Weights of a small mixture-of-experts language model, trained from scratch on English Wikipedia: 8 experts in each of 11 layers.
Below are experts of layer 8 (counted from 0) of a mixture-of-experts language model. Rows are named router (the router's row for the expert), gate (a neuron's input weights, with its number), up (a neuron's input weights, with its number), down (a neuron's output weights, with its number) and show model dimensions 128-191. Each number is 128 + 32 x the weight over its row's rms, rounded and kept within 0 to 255. Numbers have three digits each.
After each expert's rows: "mostly gets" lists some tokens that are sent to it at least half of the time. This comes from a sample of Wikipedia text that the model never trained on.

# expert 3
router:148096161090120133104138147138105085152102130148083141124142144167147174158107094126107183095158081116150115129122111210129091148132125205136141116163097102150075120103124089180116134141144156
gate0:102170123150134144170122157149129186145149120107063154073135157076125161099130150155139049121123180112141085084098126108088105184172082193144153091152097159149162125126138108171112079109127054
up0:115113124123145112106119110121171128201143155144123149135090151091082116154169157087132086180150131164139116082185097204161093057089128134181183101152076113123147156149111096137114148093096155
down0:173154181107105125167148157063177139154118146116074095146078150127187113166169164158128101133097093151132114095137181058134097108145138164135157101165065116076150132148067138149134123078157059
gate1:152094142170104133125111157095137117083129104114147089120165184132130118103178111135142166083145135127131103153085092144110134138079128138109111096151160136084176100159085078119188110024095198
up1:165121078111112136080155179161088131157130149091158085123079118155141142202127115131157132154141159137178126100138196157140115160097129109118087163106205134119110100089121140080131130093084097
down1:105175068130100134166097134132125116125142128162150083188158172114178141083152097121104123091175109157135118175146110111226138130150092126123104104095161153174178147097064181093151108111186153
gate2:104111115086134126110113131055170106133228132139157133136135133101190105120113084187140102136136110086141144184189122094095187146122083143115139128172113101088134068101147126113134115075146129
up2:110088026127183116097102101112082135114131193109156151207137166118079103185128181100172130082097183189160149109103113129093099133155091116158111129100135120153097126081122032101103100131096178
down2:093129154082191068163137121049164110117154142130115122093134137175073197129082044166113074183165101106126143168145118117109073202112110129138093147194117162115153112146134126172077087115121159
gate3:165126136171144155153075150147141115124129085110081102160097131193133076121176123139137071182119171125046110194100143128092137169130101115161123192110193164109128148153170129152128098097156121
up3:151125164148124152099150164093149162102158121127173062141083128179136179114163082146117034207137174152099148150147173114182140179129104129085160059116190123133112115113147096104122126181149132
down3:107074112106078090151145157141172136190144160151169131071207066137130087135123112147172141136139110127139135110058164114135142108098129129173151106113176075167132156185149146140080144163160208
gate4:131128081133155121116180083144133166161058143167119131111102136111108083152126082139119148092119110110109095161169152183099084165133132116095118166080113155185137024118097143145194148125095141
up4:082104115151178124106149112149126116181173118138117113149150113149173213122120151168146144135157133104102100137133133111149128112097094144132120128172110110074094152122093077130159097090136166
down4:148126081170164092102150142119133197108101108151138106138072111089130153156175150164065113170051092134100140082140099083111107137112172145171096136110103101101105160149154075145164134145106111
gate5:123091074140134179182127153121086100123059168144077087114139086134187107114127124090120116171163096146130161115153188082143147152149101135132131139171087206101117102085147170113117166176133120
up5:104163140108092099104184163167114153111153167188136164135098150098037112189139109163156130153117154106123154136147130173213140171169036134107143161089163083099094108152115126096209119150119137
down5:088065156141092138134136121162137128118146129139147135080147108121109118176136142095105062130172142132126101166160113149100109111154189099151153151133150189161081090112127109095105153134101116
gate6:158183105099120173102196140130156124123143068145143099150157181144111135135161166112135118109102163134109096159136137100104092162077109134127131146129076153123146169121113143139112164118197195
up6:142168115164061159101145145132132085124122137208119136159158165169086100067183063099134184122165132133088111123130163136125123115094138194160104119112147140124087075122153145128110170125144130
down6:187085061157123136156161162129145135090138133165122134105078071149097143040058109165102056120132104105159104109095125128161176110093107134057071164126109083114145073143141120154109145111142137
gate7:157131177162105135156144158112183152119057113158156121082150121089132166089137088131149113095110116132101148187115118163089153139134164126082092164126136150102122175076178142088145056109128157
up7:135121162099141110116104065105109134110108125125130147198102121145139142158125131139140085163164161071204075131169144140082080068137093189118139116150115135123139159131145033116164107104170096
down7:189060125191145179101122154159157157179152127107131156133127091148114158139154150119110099161117120100132133103134114142153092110101121137122169136188092152136095139039125089124098147185108166
mostly gets: " t", " r", " b", " v", "°", " |  | "

# expert 6
router:160073094114120123101085069185096163145093107112156133139068112111124089146143096134056139120104125111095128130156106086126161178131149080141152160066103081160078132151150197103122169166187167
gate0:096124100120112109124157100116188115069154151135122108122151122063150135162196088136131071058131116108160123132136114102143132149153116090171168082124120170139117088127169135106152089139180171
up0:153186100179148139133123124147200121112116162165133081105126136145181140093127106128178221121167122110137119156139108141117136180124096137126153175169133114145098061108129160156121141166111131
down0:133092152157141133133146159125082120155107112160095159102165149134160099125097121118143177091102127058088121084177131173161107129116125139130077130135147133097110078125094073171157090111150112
gate1:168113157150101120198141129156152133178153106124119202109107098114162140157092146126101145150182122136100122209117121157103138164136101118154188119143062164099114155085126110080105112126135134
up1:118106135141153133169175119194124130113085098059149132146134166197178058128126168152102123098072143140090101153117119152080103144115118099144101133157075155187108107171177148119159133152126140
down1:128106108172126123127143109122155108113166134103105106186172103121208069088125097139133131087116177160176105124129173089086183149213169085124194178114144114149142128116152125114150126128160108
gate2:143079116140131166135084145092166174118143158155130113104052134124162131122100106143120123076167159121146098179112106142139175114181124108169118207148141137107133151115184105099196065113164096
up2:080091126113167067049108132177190104130180155139100151014122111132115107143095154169135191145142114149139096150160166084090154200148124131156135113111100177158130160161122173118125122131104144
down2:206083161131099121126126116158145151124113136110083130135104114189127116151133153147099095134160179153135133079085141139122084137091109137110090152150116138141113078138134095133112168049121161
gate3:097115099143161114129095136104058139147100130146119116079108133117103134063162078125110126175169089097186111140118069159153108107159151155129174078148176152121153135142132149179229147095100143
up3:080123107090104167122123140124086086098129168130137070128169087040130134120093161110165118121140075104122137052154125104099127095085081148085115098128116143132126103162145084190107100122139120
down3:154133144037099078142117157124116041125110096152034109101126127095100144117129103146163107132144142180169172056126178151194128161155124095167093174192138126053183160085186174167147153125120109
gate4:094142095115128123123116138121147140107130089088102132080075171099110198151124187140141078103163098136119176156166190130120103184185110142132045176078132121095187127120194161105111116142124126
up4:093118135125164075131104165093129151139168100177089163092112109085115122162116034153101182148149172109203142113088185160163166149112183131133140105111142066127130158121107122128129077113094130
down4:088106098122135120085122143158103167142152045118137133092152027132091086126187147079131110151170077094144158060147133179211099131116129143182174164098137128079174166052119138100102088150199128
gate5:126128142104087127081179111070084171143115168146135110116151075139153098183171136160150161135081123184093087092164159170142145081103106134154106140105133148151102111145140169116105144047158111
up5:158067146105152156159168133154136168148123154139109083080118080152123120146114177156175106091204062120134173154095190123127150033147103116072139165128116152112112059111149184161080161092147109
down5:166115152139147179164095123104153132179191083092102151112154121142155190136094138163155161162064076141147124083194165082137118125136123105190139151156124137142142163167169162103085141123061080
gate6:114132140088146121204127212190130146184086118103113131083105137103131101131206062112103118096152153140143075149119108139145138192146174085085107105100106153177112158152137115117152132144085196
up6:113121170131110158120093133117207167156136110091092091176103132078160130105084069181129149102125109110148139133122117104160092178117150121092129134122094137079117113175104137155134174107179131
down6:148107119155176096139126128075150171097195158164148120130074128106076096125162124141124128142158098156180076086140110147114112105151145161145106109050162060145067093121112089140152092082092100
gate7:182110121170138158178191150164118163151154136164097107099198126119125150175119124156166114141094188148083162123070143154108158119157171123167070129097146124139128178161197135085128086097151084
up7:145126188149064146157113135125081122119092108109145096204129158093175128106157131169179130201083079155132138131166136131086124129167139111127080053142147108152136186100124089139136144127125191
down7:141111170108091142078105094127104143130088082054125133117116151049106125202111108152126161136125140126159184117145164104143165130122166129096110117185144094084186134058166123139100125115187187
mostly gets: " \"", " O", " | \"", " U", " | D", " N"

# expert 4
router:143175137083152061167137109086159132167130088145156184085178112066053166078124169133108123142081160088155158138125110103113116058094132136157132117167123144146154186209158100165138103110134157
gate0:096152152134194133114125112095106162091093179100106144132130173126173146145145146124079109123071113086131158203165126133073069137130136152121120121194157100140112116098123134048149127134092096
up0:124125126090137128176137202088209060082123102122139164180137184160145141147109150075094138103107125174101064105155099155057168168120154109134123112120148102161116110135076153089147151115130122
down0:147089143149142146149137145126110103081125124106055152171133085141132138153113158071080162070146177178132145079092091138111119124108102070151103160102088112129108151189106096087134111101149099
gate1:035106087107115165134111154155117089172086127105162143172171149095110119157105134159067104114167123133122150143123139148141115109185148115133179084106122130085148110129163114192144125177119158
up1:060140108088105145113158110119152039115118140113099127174195162128103149073103130094212117135113137109086123114133075126093128135171159164122170129162123116162197152121107074088143085120110113
down1:073168119153165115089102094112167149159140148090090116134166092105148075184236177114155164154145101095108111148128122172129128104127156130103106112117104133153108104100101147148120166123169184
gate2:162104178100189134173118154099099155042113157151112161163123114117110156089124125072100100175195124148133118128162156161163078120113145085111108093143164088100119122096158110098149089143122109
up2:165180120167133132127118139101100089108147136126152112087094108168152105073079142082120101126123145165098171194118119128175108129133148111126093116135148137102130091145140094068080090102169127
down2:185136152172136125112116122158190096105074096122164173136125096106141107154143067139098150074129089175115138165086177119148079112147166161107162171091170123092079089060078153166120149108132160
gate3:137128128161140145103178091121160108134081155119072076079130135115136086127100194116127152165153107230144068118136090112130108139095123158184118097132120174165116111167112081110133191149088097
up3:102156115146089132139125172164154178132104121095129106088137073117124105122118099087167171082082142082076152100144077075105109111140136139162136149121093066084128112090142102093084123120151069
down3:145071113189161154168159092136114137102089126163144136146203114147155166128157123133136163124166166136160160245102135091099043131134102116161139129116104136092129131100113121176084139126144171
gate4:108135120109124103123076115098176131125142155160148104121087135165122100213140114156065170154165145136173097155122161093162141137085129182106114124129133087152142132100126148120145126138159139
up4:133154112114160130174174121125095113162028116084115125157173160159153091112111156156041076177084116053151103115167176073171131086104107111161126065148093181138149088101090128071139131056125115
down4:131166139171137096134090123170109128142150142117142133080111163129172122139146109134078096099141141124148117165137149125113047188129128122101150157133089114107112174157147144146122120147152126
gate5:110129130140148089181155144112140095110133132103113131110121128154174117101112075104189072132188184159084178145126064163192165154090097149144114163142130079123130135131054137164113072093077182
up5:087084190132086210094147186136120083187159105092128140068083153132124145102127143164133080081099164119162121199130136136100128055089159121101150166122147141187078139072162190156135116152143142
down5:132110132143128132133159178226180121114147083094165125122202107173120111103122106143066138108145165119139129137112142086131115164104115117111194122138122150142163141115177144138155137166088151
gate6:191173128132081153156093119081059101064147166139124096071103155128130131075112081103081105029138134098106094084089092163124127100149150160152084129121130171148126113113190143105149143098081098
up6:162145114104080110086091092073119125121114139148131104144136100089144136056074128151100109104090096138061138178136166123115113100069138127128131091182132185149130137091203108133134122080083166
down6:122099128174103157170110149166035148086177129072121135113144165130072176160086118103116135122124163183137122125128093164156076153175108212097072149127098120137107110123082142122125165077136166
gate7:087134185137064103125108176116153123129154111096118171136174083121185165142126084136125147191145177130072061155203159118145119170139123162151135102117144082113161109166154129125144129091146138
up7:118071160178190070194095076097047117140136173154114101128166139061098096082174068117122076161101152079155165094140142102101116162117130141137085073155119128128106092116118150157096123110136091
down7:119158152144163159143130124064072050129090093104150135169127126190154098131065155113118111109161195130116151081129058151152107168116177068095086127154132111149114144101037113135116109186195137
mostly gets: " ex", " sp", " pro", " sc", " comp", " dec"

# expert 1
router:105133135135117091183118146112137136104072167108124120125135101158125079114147154086192119101114204083161176091101099088158145126137104069109094136150163110158075064112115107058120122152063103
gate0:102168158133140178136136134155125119055119158147157115155139174177183136137141116091150124087198142104108138125153119138170078135108130097137155123154074122132084136100093180147134118122102179
up0:129115116119051110158173122121149139114108192156187114087103156048104119107133110082104142116132181151182164100205146145121147127137124139107123161153098068092102155111141124125163120132159123
down0:149097115140114115096138118094164110099109055136125149146117115124086141113106124191075143201150139146144095096165064179124093082155116134114137168159127163097128076147179102121094171190145169
gate1:151102120090105142105164154088100151146146060181100185139126144070130108114144075100145132104157051157125127144131143132116136194145115090144138102117122138147067161100145140149141118122145085
up1:123188127109119125076141216158168126176176208224171145140079189131149115145104141162193135182067111119105091154125117103073110101135156121120148111143135155158109126103088115131123123159073089
down1:133106074113061108111148071100089099143121146084136076122091169183099118168131136164128205149143130137089194059100174113109133188153109134089117132059152130129071124139055123102116120108141123
gate2:133185088119148072126183165122177126169159156162102148066095167156172129186164118124109100110163125084176106185079146140178167111143152070146190133144156133127116136123195116116128094140111125
up2:166137151122134140133113165120103105133124133171137107203089123116128161156118154164100165098117059109140124146157118109093104106194077075172030116113140168097142144070145139054137209167089124
down2:072102168135124130121213092073131113121133117102132128104105116162161084108102122143099099091123158136142126175141146165079185125130120172129064107169078115136107103120130058146223188188093183
gate3:155149109177163159129125166135124077133085127124123146144152132090121122133107097114143091152151122134140099153092106143159168104054052118122099129110143133160127107131181147090166119082168106
up3:125080166077058083112106205136140166110098152165095123109125184127067154066104095164196102064093135125114081155129159116104088121108105130110138151127133169157131062171156106165121179162102152
down3:143157136171171140069140097121122132165119149118120141133123081187152144173123117115122129139164156125136142163102189186167104140143097119088117119092128103138158166065171117135108162136145168
gate4:108180105126152189142186042150161197185125136127140083161163106201120132112181154167154130099085129127129119138146177153119153111112109098138097092155194168165114121116150184112152118090155081
up4:093129063153158136088178131164151109061172105093154059162157135131138151155086118140126111182108174172111149155137168128093142142117132093153089115135117152190127159173188110109171107150099107
down4:171121158128151140076051128152176114151173100133108143170159127158132145173185152125138106128163153109147167143141172082069079122135173119146112088128178161176107086112126146134155114140120143
gate5:078164148093103142185135144142114127126091138130108137119077129070146126124133121163186061073122096161166136194132079116108176163177083153112105116086087164195162166127203134159141166065135112
up5:121139066117064106114172189102111092103160167100095123104060159156130119115173103195204123181103153150077122116096136132169124076053198128166176163148106118116125179113106153077155125132130108
down5:221113114131110093164143080058129138139175142159164148112135140106134153051150123174110191149112136146105156131125118106095136142140105138108141115219132138156136171133133161051109114116112157
gate6:140175086074083112157121182173129056116160123155094152132103104137120109066109149128141083118079142085113096093118153084142150163088213097148125136142088178069067078078127153107142229146116090
up6:119164158160155157106139086102139077090151132137106105130107133101174186126099068130147122183116095134178072152164205144136059165152081155090127093133166145172163139175124097099082122175151140
down6:192116142117194156092125141094134152128096142091105161152157138123069143105194152146087139105120181127090112132151138088117198121119134128101130149128144119135112105095096137128117067121123096
gate7:113133116147106143127030153157136147106093178178135125135139078139155168121087073140147066096150104139159152106176107192103138125078100133123070170181133177175097114146171116101077118098122122
up7:166230150158159136078138179165130122076130144141150116137156125113114194139102136160155103118122106126196126097095171129092100055181093081131119073176156138094155041154078066112136161124049153
down7:144167144081124147105104109146142145092123120171177086113117065089123109086151152160117113140119133122136088173087098039096184084115158103167144174133123070160125035141127192151202103167143152
mostly gets: " John", "son", "ham", " William", " David", "ij"

# expert 7
router:097094138117084153094104160157141129092105127116128124095054086141153182201109127091158086132149077180085094140187104109115130123089101137117117105099123142123215114061076092129125078158129110
gate0:102102146170082089157141134117139053167102100097141151035081128136111122138187132129111149114125151106106101133167108127131191141134143170100042105125110164140177133140139142145124082108172168
up0:112115157092130060120104112111142096139151154148124159165139136083133135073138124143174129169151103129081098091112067185148132136092112064142101109119128194132101173107084139158099123152100117
down0:139163112107110115155156139122141134167086109049109142135125135092141103137159076178142062080139132114135103079143097131171084141113095167164157101116055160143075149163063131139137163117151141
gate1:133092066111135185199137140160122119101111076102108202095149101099097115138124079140202104066134137151103142101143160113075133156142111099095147102146107185112143160129083091130137162130145172
up1:164124148114147104113136149070123195155117092139106107107128145116138141117114152164139154108145125105156133083120053168172110127200114096146104164173149060133052127120162147136137117042121122
down1:144167137089157095130095141153156164163083109122129115122105178146149096113076181135138110148077072129028097076155184091133155151185149141105141132124147115091160128128100141168141153146162103
gate2:081187119079083089104148156105139095121166164157142146113111183158138128144151114177137148120125113124082106111119117119096143168125123147127118109159193098097139115096190088110113139155069130
up2:142187065102103118131135063135116144126094119165124145130141094111079104128202088122103149140061170128112105068091172084166125084157183122210159132166136147112106134175193122114122100169131147
down2:085120130111161141117135127094138124177100162165155123104050118149125119164151127127147117088119156126211124109187148163121129163142085209136068060205178161105179147166133134116113112181146170
gate3:157122133106101154173176106081153157123147142160100133106083132163135204112136132146109085162057113170150157111115177159065076175119093173123105150114080114166124179139154103166141190135144151
up3:154066164137192147117153150154119067108141164147111114158054122152151140184137133141139124129126125141123125181122176158087144153101075094081028062164175157124110119134124209153093177154118078
down3:102088111113105135078100145099150153099111122121099114123130149070116117137177150153180138107126131141077139077131171161171118130102187109144142172190186109108152080110119162150100098174056145
gate4:123083145197155145120090078156109108137111153127170179114130160166148153092085110150097112181115158087121143180083140125105103080111075119106078085157101089122063122087174115121123100131152179
up4:106151122108135148115126135138219142087125094091108121167088186137114145101131135132147157099114106130131111068149121122154064159073155152122133173139108103094139124168109134184116088141092103
down4:143126149091151053069174085155106127151151137124162234138099089151135173155129147138112147128125094118151190076084159116139046094115110109132170214163155123068124157149080131141107080198115146
gate5:098117216142115060134153070142180098179089145095069095171149113171131119154097142122106155133115127123155169147019166104139114106088155176104122144140140058131069073125155121097101081168156137
up5:076144115107163208116142130106105160174118152131138178171081113117147110103118058181121150161122099157155108130068118093112131145118160143127054111136129186134099083127109141139136141204109086
down5:201170110159083109126141111118147143137126131104105121087197105097106153191099115166071113161122124123102147154179121105066090153161118142122151188103107131143125152145110092094133149141139107
gate6:190108136134142082205103122126122120185138158142073060097110106113146109106138127107142131114106148129095146114197126075167125145185166126114159070150146095151134086108156117107153170129126160
up6:122103152078167112103136166095118159107118071123138145136114128147102133172116178160165157101173123126077109178135077122147130172080141225187164185144145085194135101138121164142130142136125125
down6:122118083125123051111148073173120152137097165150163153109160207148078118129136121175123089099143150140094146072134151117109084142059086126156131086094166157075129093181131109132160102120151175
gate7:102162162157109133068088151111155078148111106143107140080152199141137063043075112169104141119212146112095165109140099106148141122110103133110182122102123152130106118142109092110153125114140136
up7:144212150138161152125141078052156096161087097114122135125160119084141115099157098148131116068112157088107165066125079132126104191129151115173117124149112172143124078145176106190103168153138107
down7:078123118111052095155110100154126138122113143076075148103144114127124099109081123141114112073144134211073120148119112136093167078113133096129100151139109088099153168125110140133153145126188115
mostly gets: "),", "s,", "  -", "a,", ",", "er,"

# expert 5
router:112165100122107141076152084115138107133190077107089086140163161091160101104085092154129096132101116127134077171075114136155144118131140139155175161165113168117165149162148128157166183150158121
gate0:150134161131157095129132136082100186102091103102099158119139085178127105140122130125148103149104139107110119145091108148115150143191116110145176137117066130152176160092192127163094111145084153
up0:136150142125091160107170106100173188121054135154143119147141129138106119135067173103119146109152116051047126080083120131098118162105149140205093141113144178120118143115122149131107100096111151
down0:105132191111115109073159078148176134143138161101196116126116135160186183165094150137100096155124121161133124097140143112097109133140132095182190091118139151131143118119104132148103079073145109
gate1:078113087098170088113156123055130150168133128138113111108089145141129129127089063118126076131119108152114120146099130090135159109111142118169120080144127055161156115158099193105168134153109139
up1:115103192153093141148135129116112150128124113119078150187089151112106167116134116121112096137060060133117076129111174150084154160140083111137109125110175078110192095134101084116129133128103169
down1:110100138171106158160101151112090100150148099122054115168091154133161135146075132147163104110113148107184141106127104146132127073146071127125140129141133104156135095119141136119106150122115150
gate2:137181158151086128138150124096092182055148091193114098140114150060124110132120104045095129118141125154087124134082151146112106170179160094111205123160120172115106147081122145178121153129150118
up2:056114152183106147078150097111142142166129133137132127126155154141139135120186063094172097153157153068146131130109127166142118156096138116113127095115081130080136142156120114141130152134150151
down2:084111117158140042064162096179174168115139095091035173123142147103117087162128085074140111183146133167144159103067115153146036191091101148132096111141155167132123164153147149148135136116167103
gate3:148122154155118130138124156128121125132113086134146165138161113138165108151157158118103175126111158186142135129184113162084095077124072123120124137097070115160070117084086128146082091195108149
up3:173119114205090072111140149126109137097142100108134108136150158092105073094147174078105068025123107129118139141179117107119126140084079154161181149116081174137093133122176117144124152141140068
down3:107148071219110088140111100109101129157148166168149135175112178164114193138175183031117047112167193121136094167135082077116087110102097093108134098106163099164086163064153122159154115120112101
gate4:162129188225157126141135168146060117161168123127073158150073147092093130119133096078168140135142154131114124127104052143155140063088171121141148079136131113128099098138094181120117125144160126
up4:132170120117090141117131165100052167103115108143155092124189117124139101197168148151171185095096154105084174156097106142091163121137141167103160146178153188108127067146138085107156077128176098
down4:133117153124119160072073153135147172147140141159167155139142097159160128126180132098133111135055114151170188132189095120124100173084112117097134130122174159104174188154120137142147109068144217
gate5:092122130091111112065105067149133231169137103104128116111086185102152131142101105127119066153093158124135188133136122119177148131152161044113105139151136055086081192154112107197194138120155149
up5:142150133179065090183116163126182128081135084141133138164138139112130096126096079097105118161142197122113090147155149154171110092091120096158105111143084124141085203142125151125158085147202109
down5:139151105096129163145090092136137113138146157102127159095106121158083161193090146171023166105090122104130137135034138123106142055141110130139114063105169061141120094125130124079145136109103131
gate6:145132152090127104121112117074140148111087140118096163141166138157138102138099091112087081174103102136137133087094154143069134093132107091110121111112080182191163172082100110067119084089136069
up6:144143116139134118115101145151137125171172094071156175130134139135141155084141169098170126117094126154100123109136086101106133094152115179108149142114151155134171140150083123164150129126120140
down6:163142113130178077132138133043118174157205088067111084085078073092090167144163145108097126176128119175097155137134146128110115095160123131055075141154146118111140127143112095118126100127105120
gate7:102078108108165149098075111128156170123104087127088113094100150106120178132142081168112128155155096108070177119126217181130105145084089141145115126117123137107122131074071132125103139116054101
up7:148105111112141123122149091161138164122149131123135063140143100139150111198158110145165188132073149134103156135095093095159187134101118104122146128112153066101130143102226130126152138148097112
down7:161124147062093131129157103123084133103141122164152104140115146094125159136182083146120084105141186125187132174083166116171133116064155066153154093060125072115155160153141140114152083075091120
mostly gets: " h", " their", " c", " st", " an", " e"

# expert 2
router:133125126158120117160133161121147138114178191155166122146156158094125132112187181120165131150201140163152135161162180117107118139171140109079081142088168133067106149105127159107105134125085103
gate0:083179136180087124117138187162118171104152131124171105177118135107106146129148088111158148143136147091133131140092118085143120129111108192119107106176136173170097120123096134130177155077132112
up0:184128151182134093086092072098131130104114106108121130035189147150097121070101157083088167153182184124091203135129153151148169088155127120176147205153138088120151134123124118113053139110143122
down0:093135089068146112203139169160124070158052175119128059124128159074152131117159178119168127185152104149126125149112111179121173067119099144122148147104126138083130106164148153112237162097154044
gate1:154143104143110150174122051106120153089121097079123163122135135096139111105046103151145112107155112163193140126091117223146142084065115159104089081088122158109114145144098128129121185110122086
up1:084054101096142102163164147183147137162126136070110115137082179071118185143092166089174101141124133110195129134161178181135112138159037185139095156129133102117164135132152085181096183135093203
down1:133101170129152069195140145137094119085126106095106112128155189151162120119081147164129133060168137131196143124114134160170136120163117155085061169125126134165172134186135138157144186138161137
gate2:114119106105110102177088165143110122111100135031104109112166146093134161107164073071118137093125147124145135121115153123082138185149154117140118123159155151129140152106182084111071131138089123
up2:151134044100086107140152092136051180109146147045158111070094151131142133120144146136081104141120120148086166119137148172164146129184106139114123141061107087057116160113156178162116189083137116
down2:151141178112183161184064099130191172092158173135232106129094122100134143073136200119165150182126087125125168134127130133120116125066158119118128138124129145117087118122116067155122142050124127
gate3:190130169133127114104180117117189144048138117099160123098124104177158128125169170097107123080066172095082170150116157084096130093091136084189191140104056213108134142097138131115114154165170148
up3:113127161084132084063107111126133148135185111140178164169129097150103175163118094092098116177146112116118185152110173129161090112152187131093136158158092110153079114095163122083086116034150117
down3:120114108186127146143153113137067130146130157152169127151129075103069133148161119106101123118096154212160106170124124162175112166185174120143109051079182126095111113097108172185164144086141128
gate4:059115116131136112130097156134130107137110147148116095127096156130105112091104116154137167159114140122178064130146148080181111167096115149060173199130141155179141080205118115128132095093099157
up4:130090071155098099113094124087102170169099155094073139173144129143072069119117081124107106121072201115148211127147138156162133169084134071117095109203126142135060151065080155091121114144106108
down4:093146157107121088093130126132139119114159127120123088116077150114122112078076103209124124162184139127105153143150119125127126130174105150126128117131065173094105141188116097120107130113162157
gate5:124125111171113143172155146128153079096161169146124095119104112085133164081201145152129148179120170178068087187150149175118134143115161172121118065078169150077109110126158146125122141096112143
up5:093138150123118089134075069106093171184133151098145155069107147148145078130150128069147115092111102145099147151157179153141102132116170083120251084089092125146142121054094138117082140098131098
down5:133151129121077107190066113110167089093087114135131125101074163072086093115120111074118134154147143071077126128119108113102139107106124161127096155127086157154126088194174174126142137140143115
gate6:110156111163170141174086094094131143072082065113123152052208131163135134202097146127145117079112138142059131146113150109149199129143125135170119093205164134154118155175179092112134103137101104
up6:124099098128150168063153117073118173076068155004113097149170105133200153083123198159103081124151082140150179117089155121135137093096178163192133181063131147076152141104123123119128105131178100
down6:143135147158076122149159082125094093134189137114125122178149064089155146157079159083179110150160133098114132104127160163158133123136051105133154086159055087052038151119115110160195106128106102
gate7:116143125161107105149188130090158171119119094077073123113118139127192090120182107088107143157081160077096134139179104116086088091075108168091102108123132154159121119139157185109160105099170117
up7:136061129130116084147093136128125089108108170123098147190114104155179101162125154133220097090167170144121179126139118128171168132167080093203064110126137209157097171123120112140146201122114066
down7:136157135125121137068091102198162099083152098102073100156128130172115117115088092164109117103122116042140053098157104131093102124137163186141124081086132103184122159182135080139128103096128149
mostly gets: "ation", "ations", "ions", "ics", " team", "ction"

# expert 0
router:100160141199177184174132147103113144097157131121114108147127144177143110100153137175127130150123133149061123097104183161136144141132130160121140122120150141084127106085120171148131088055127100
gate0:100132101143121170201153135141140118125153130129122080177134132078154147170149123114127084125147164147085173127106139089137075181151138156072120142134077160116128193126118123148170159154060141
up0:153189167172104087129140163162196129086112113164170130166101123069104139105136157169129096127160116082163100145120115130097128074127190149140171142124107168174155176094084199120097143114163112
down0:164159124087157144126162096124141130133085127153136174105181119128161130054170105150126107144087139164194120103133150121132102116090195058091116101123094126148171123108186085163087131195105169
gate1:134110151145128142127085137128166058057103148089142123119116105113137095176122156149162111141103142122155172197173140092133107092213144174107140173067110141192141144108145115185126167133136161
up1:110131133120137118093131079073153135112150164183148157147185090091142115124150156090076106126083125105122055126115131104112134141118128123123156158139110180122116169160155118146136142114094112
down1:128183134089127094103125150165192117134119078091167107125149081109119146115145153165137133132158137155112164083178096130183119090143153084133084086130118160168057106113078088124148094124189084
gate2:075130077083093130169176142091110117079161092180094141117071121088115157100108122137138156100116100091129106129110131079160084121148140115123143089147134083071138135160115087142157084095119140
up2:147153141147099125138137107178221180104116096098153100143153157099155202126120088133112065077109112112137099102074127085099089131120158147130104098166118085125117197132180147097128079125108108
down2:131146124098185168116156168119065127152128151163151145174127063182140063112164171218144177139096165111145198172132129162135142095124129159145045126111160155110150081075124132161179155094134115
gate3:107188112184155135182135145151147076093089116132143150157124195141147177088157120181159116108071111154147094110124156163049134162134137158126143142124121109191126139152135169156135195126100112
up3:132132139090108089131143079103149134112085117188088114076084096113149103132090101105164124136183104116123139130132093125070101100122162095132150115160166126085134114100093086152041095125065135
down3:159147120121135113169115066136129078160062159102119157097135155132198146088122080150167148120133112111084162065147094092125143154095126088118146145156073147105136129120155177118137140060134112
gate4:198086146104108123161117148104121098122111143167120049096125119156172136151112076087126149094098191140110135128152073112106115077093132150183127086128144148185125144164136115171124116116216095
up4:158068138056152132118190120102058080149102138135129107090112108099067128116141105112126123159177118134142121128108128087158113067160119144152064164081065163106155126148087086060117099141189116
down4:100065130092137103132144109129120142175192129111151100123111185099102135132148066066111149067160093145114126124110142140096124134136136174169167146122173126126128171132115143114153085082170128
gate5:126144165081113139175142141137160134137122114115064139137133175141092137145049113148144201092070166079131143176098090190171142160105086110121124087132151066101127148176137111090139117115081142
up5:158184180110111152135119111128148155141113111135060172099092119140180123210109165099084088102103145131137130082141179161166154119165116134154129134100066174090092105183128176166156144130128173
down5:065131085153134183158085149118142136162156115092129131135073078193147107081149115098113195155137078185127151132134163120131150144137155094117116121122161084095110088154122142102132118084088093
gate6:099119140168087161085103043139116131139162112111114119076126124136116149169187179116131091120141091155150049108140169081101081156148157089118111126112194110139160064198088109122128118133108165
up6:168138163083152079114092110137170118127166136075106130050155190132145143190103108048113090122142146130186155125119131149147077119164193140080179147197125153124151131153156076082088124056143124
down6:085102134119139074123145044109095122087139094176212103119080084157191148137142144134117191138121161087062134141181072131131166152089093146099041175132128184132190141129119154084127142116192145
gate7:051105160109106151099133153157150168186142149099061159144095104142142113111196113183129090153131185103142140113120117120109144063149099168159045145151125133115085081163142094072120135137069075
up7:162074151132130170101139090128101124160125085075122114147130084169129155087117186114114139082097082147121120149135138084114154114176129153169107168086089170167187180119150192151099058158105153
down7:152129178158127128124171063119147083139089123154104085119140128111109130127129129085129159102115155187115107110163129111178060135089051100074065109107108128127110149148124099158207159101106106
mostly gets: " was", " that", " are", " which", " also", " has"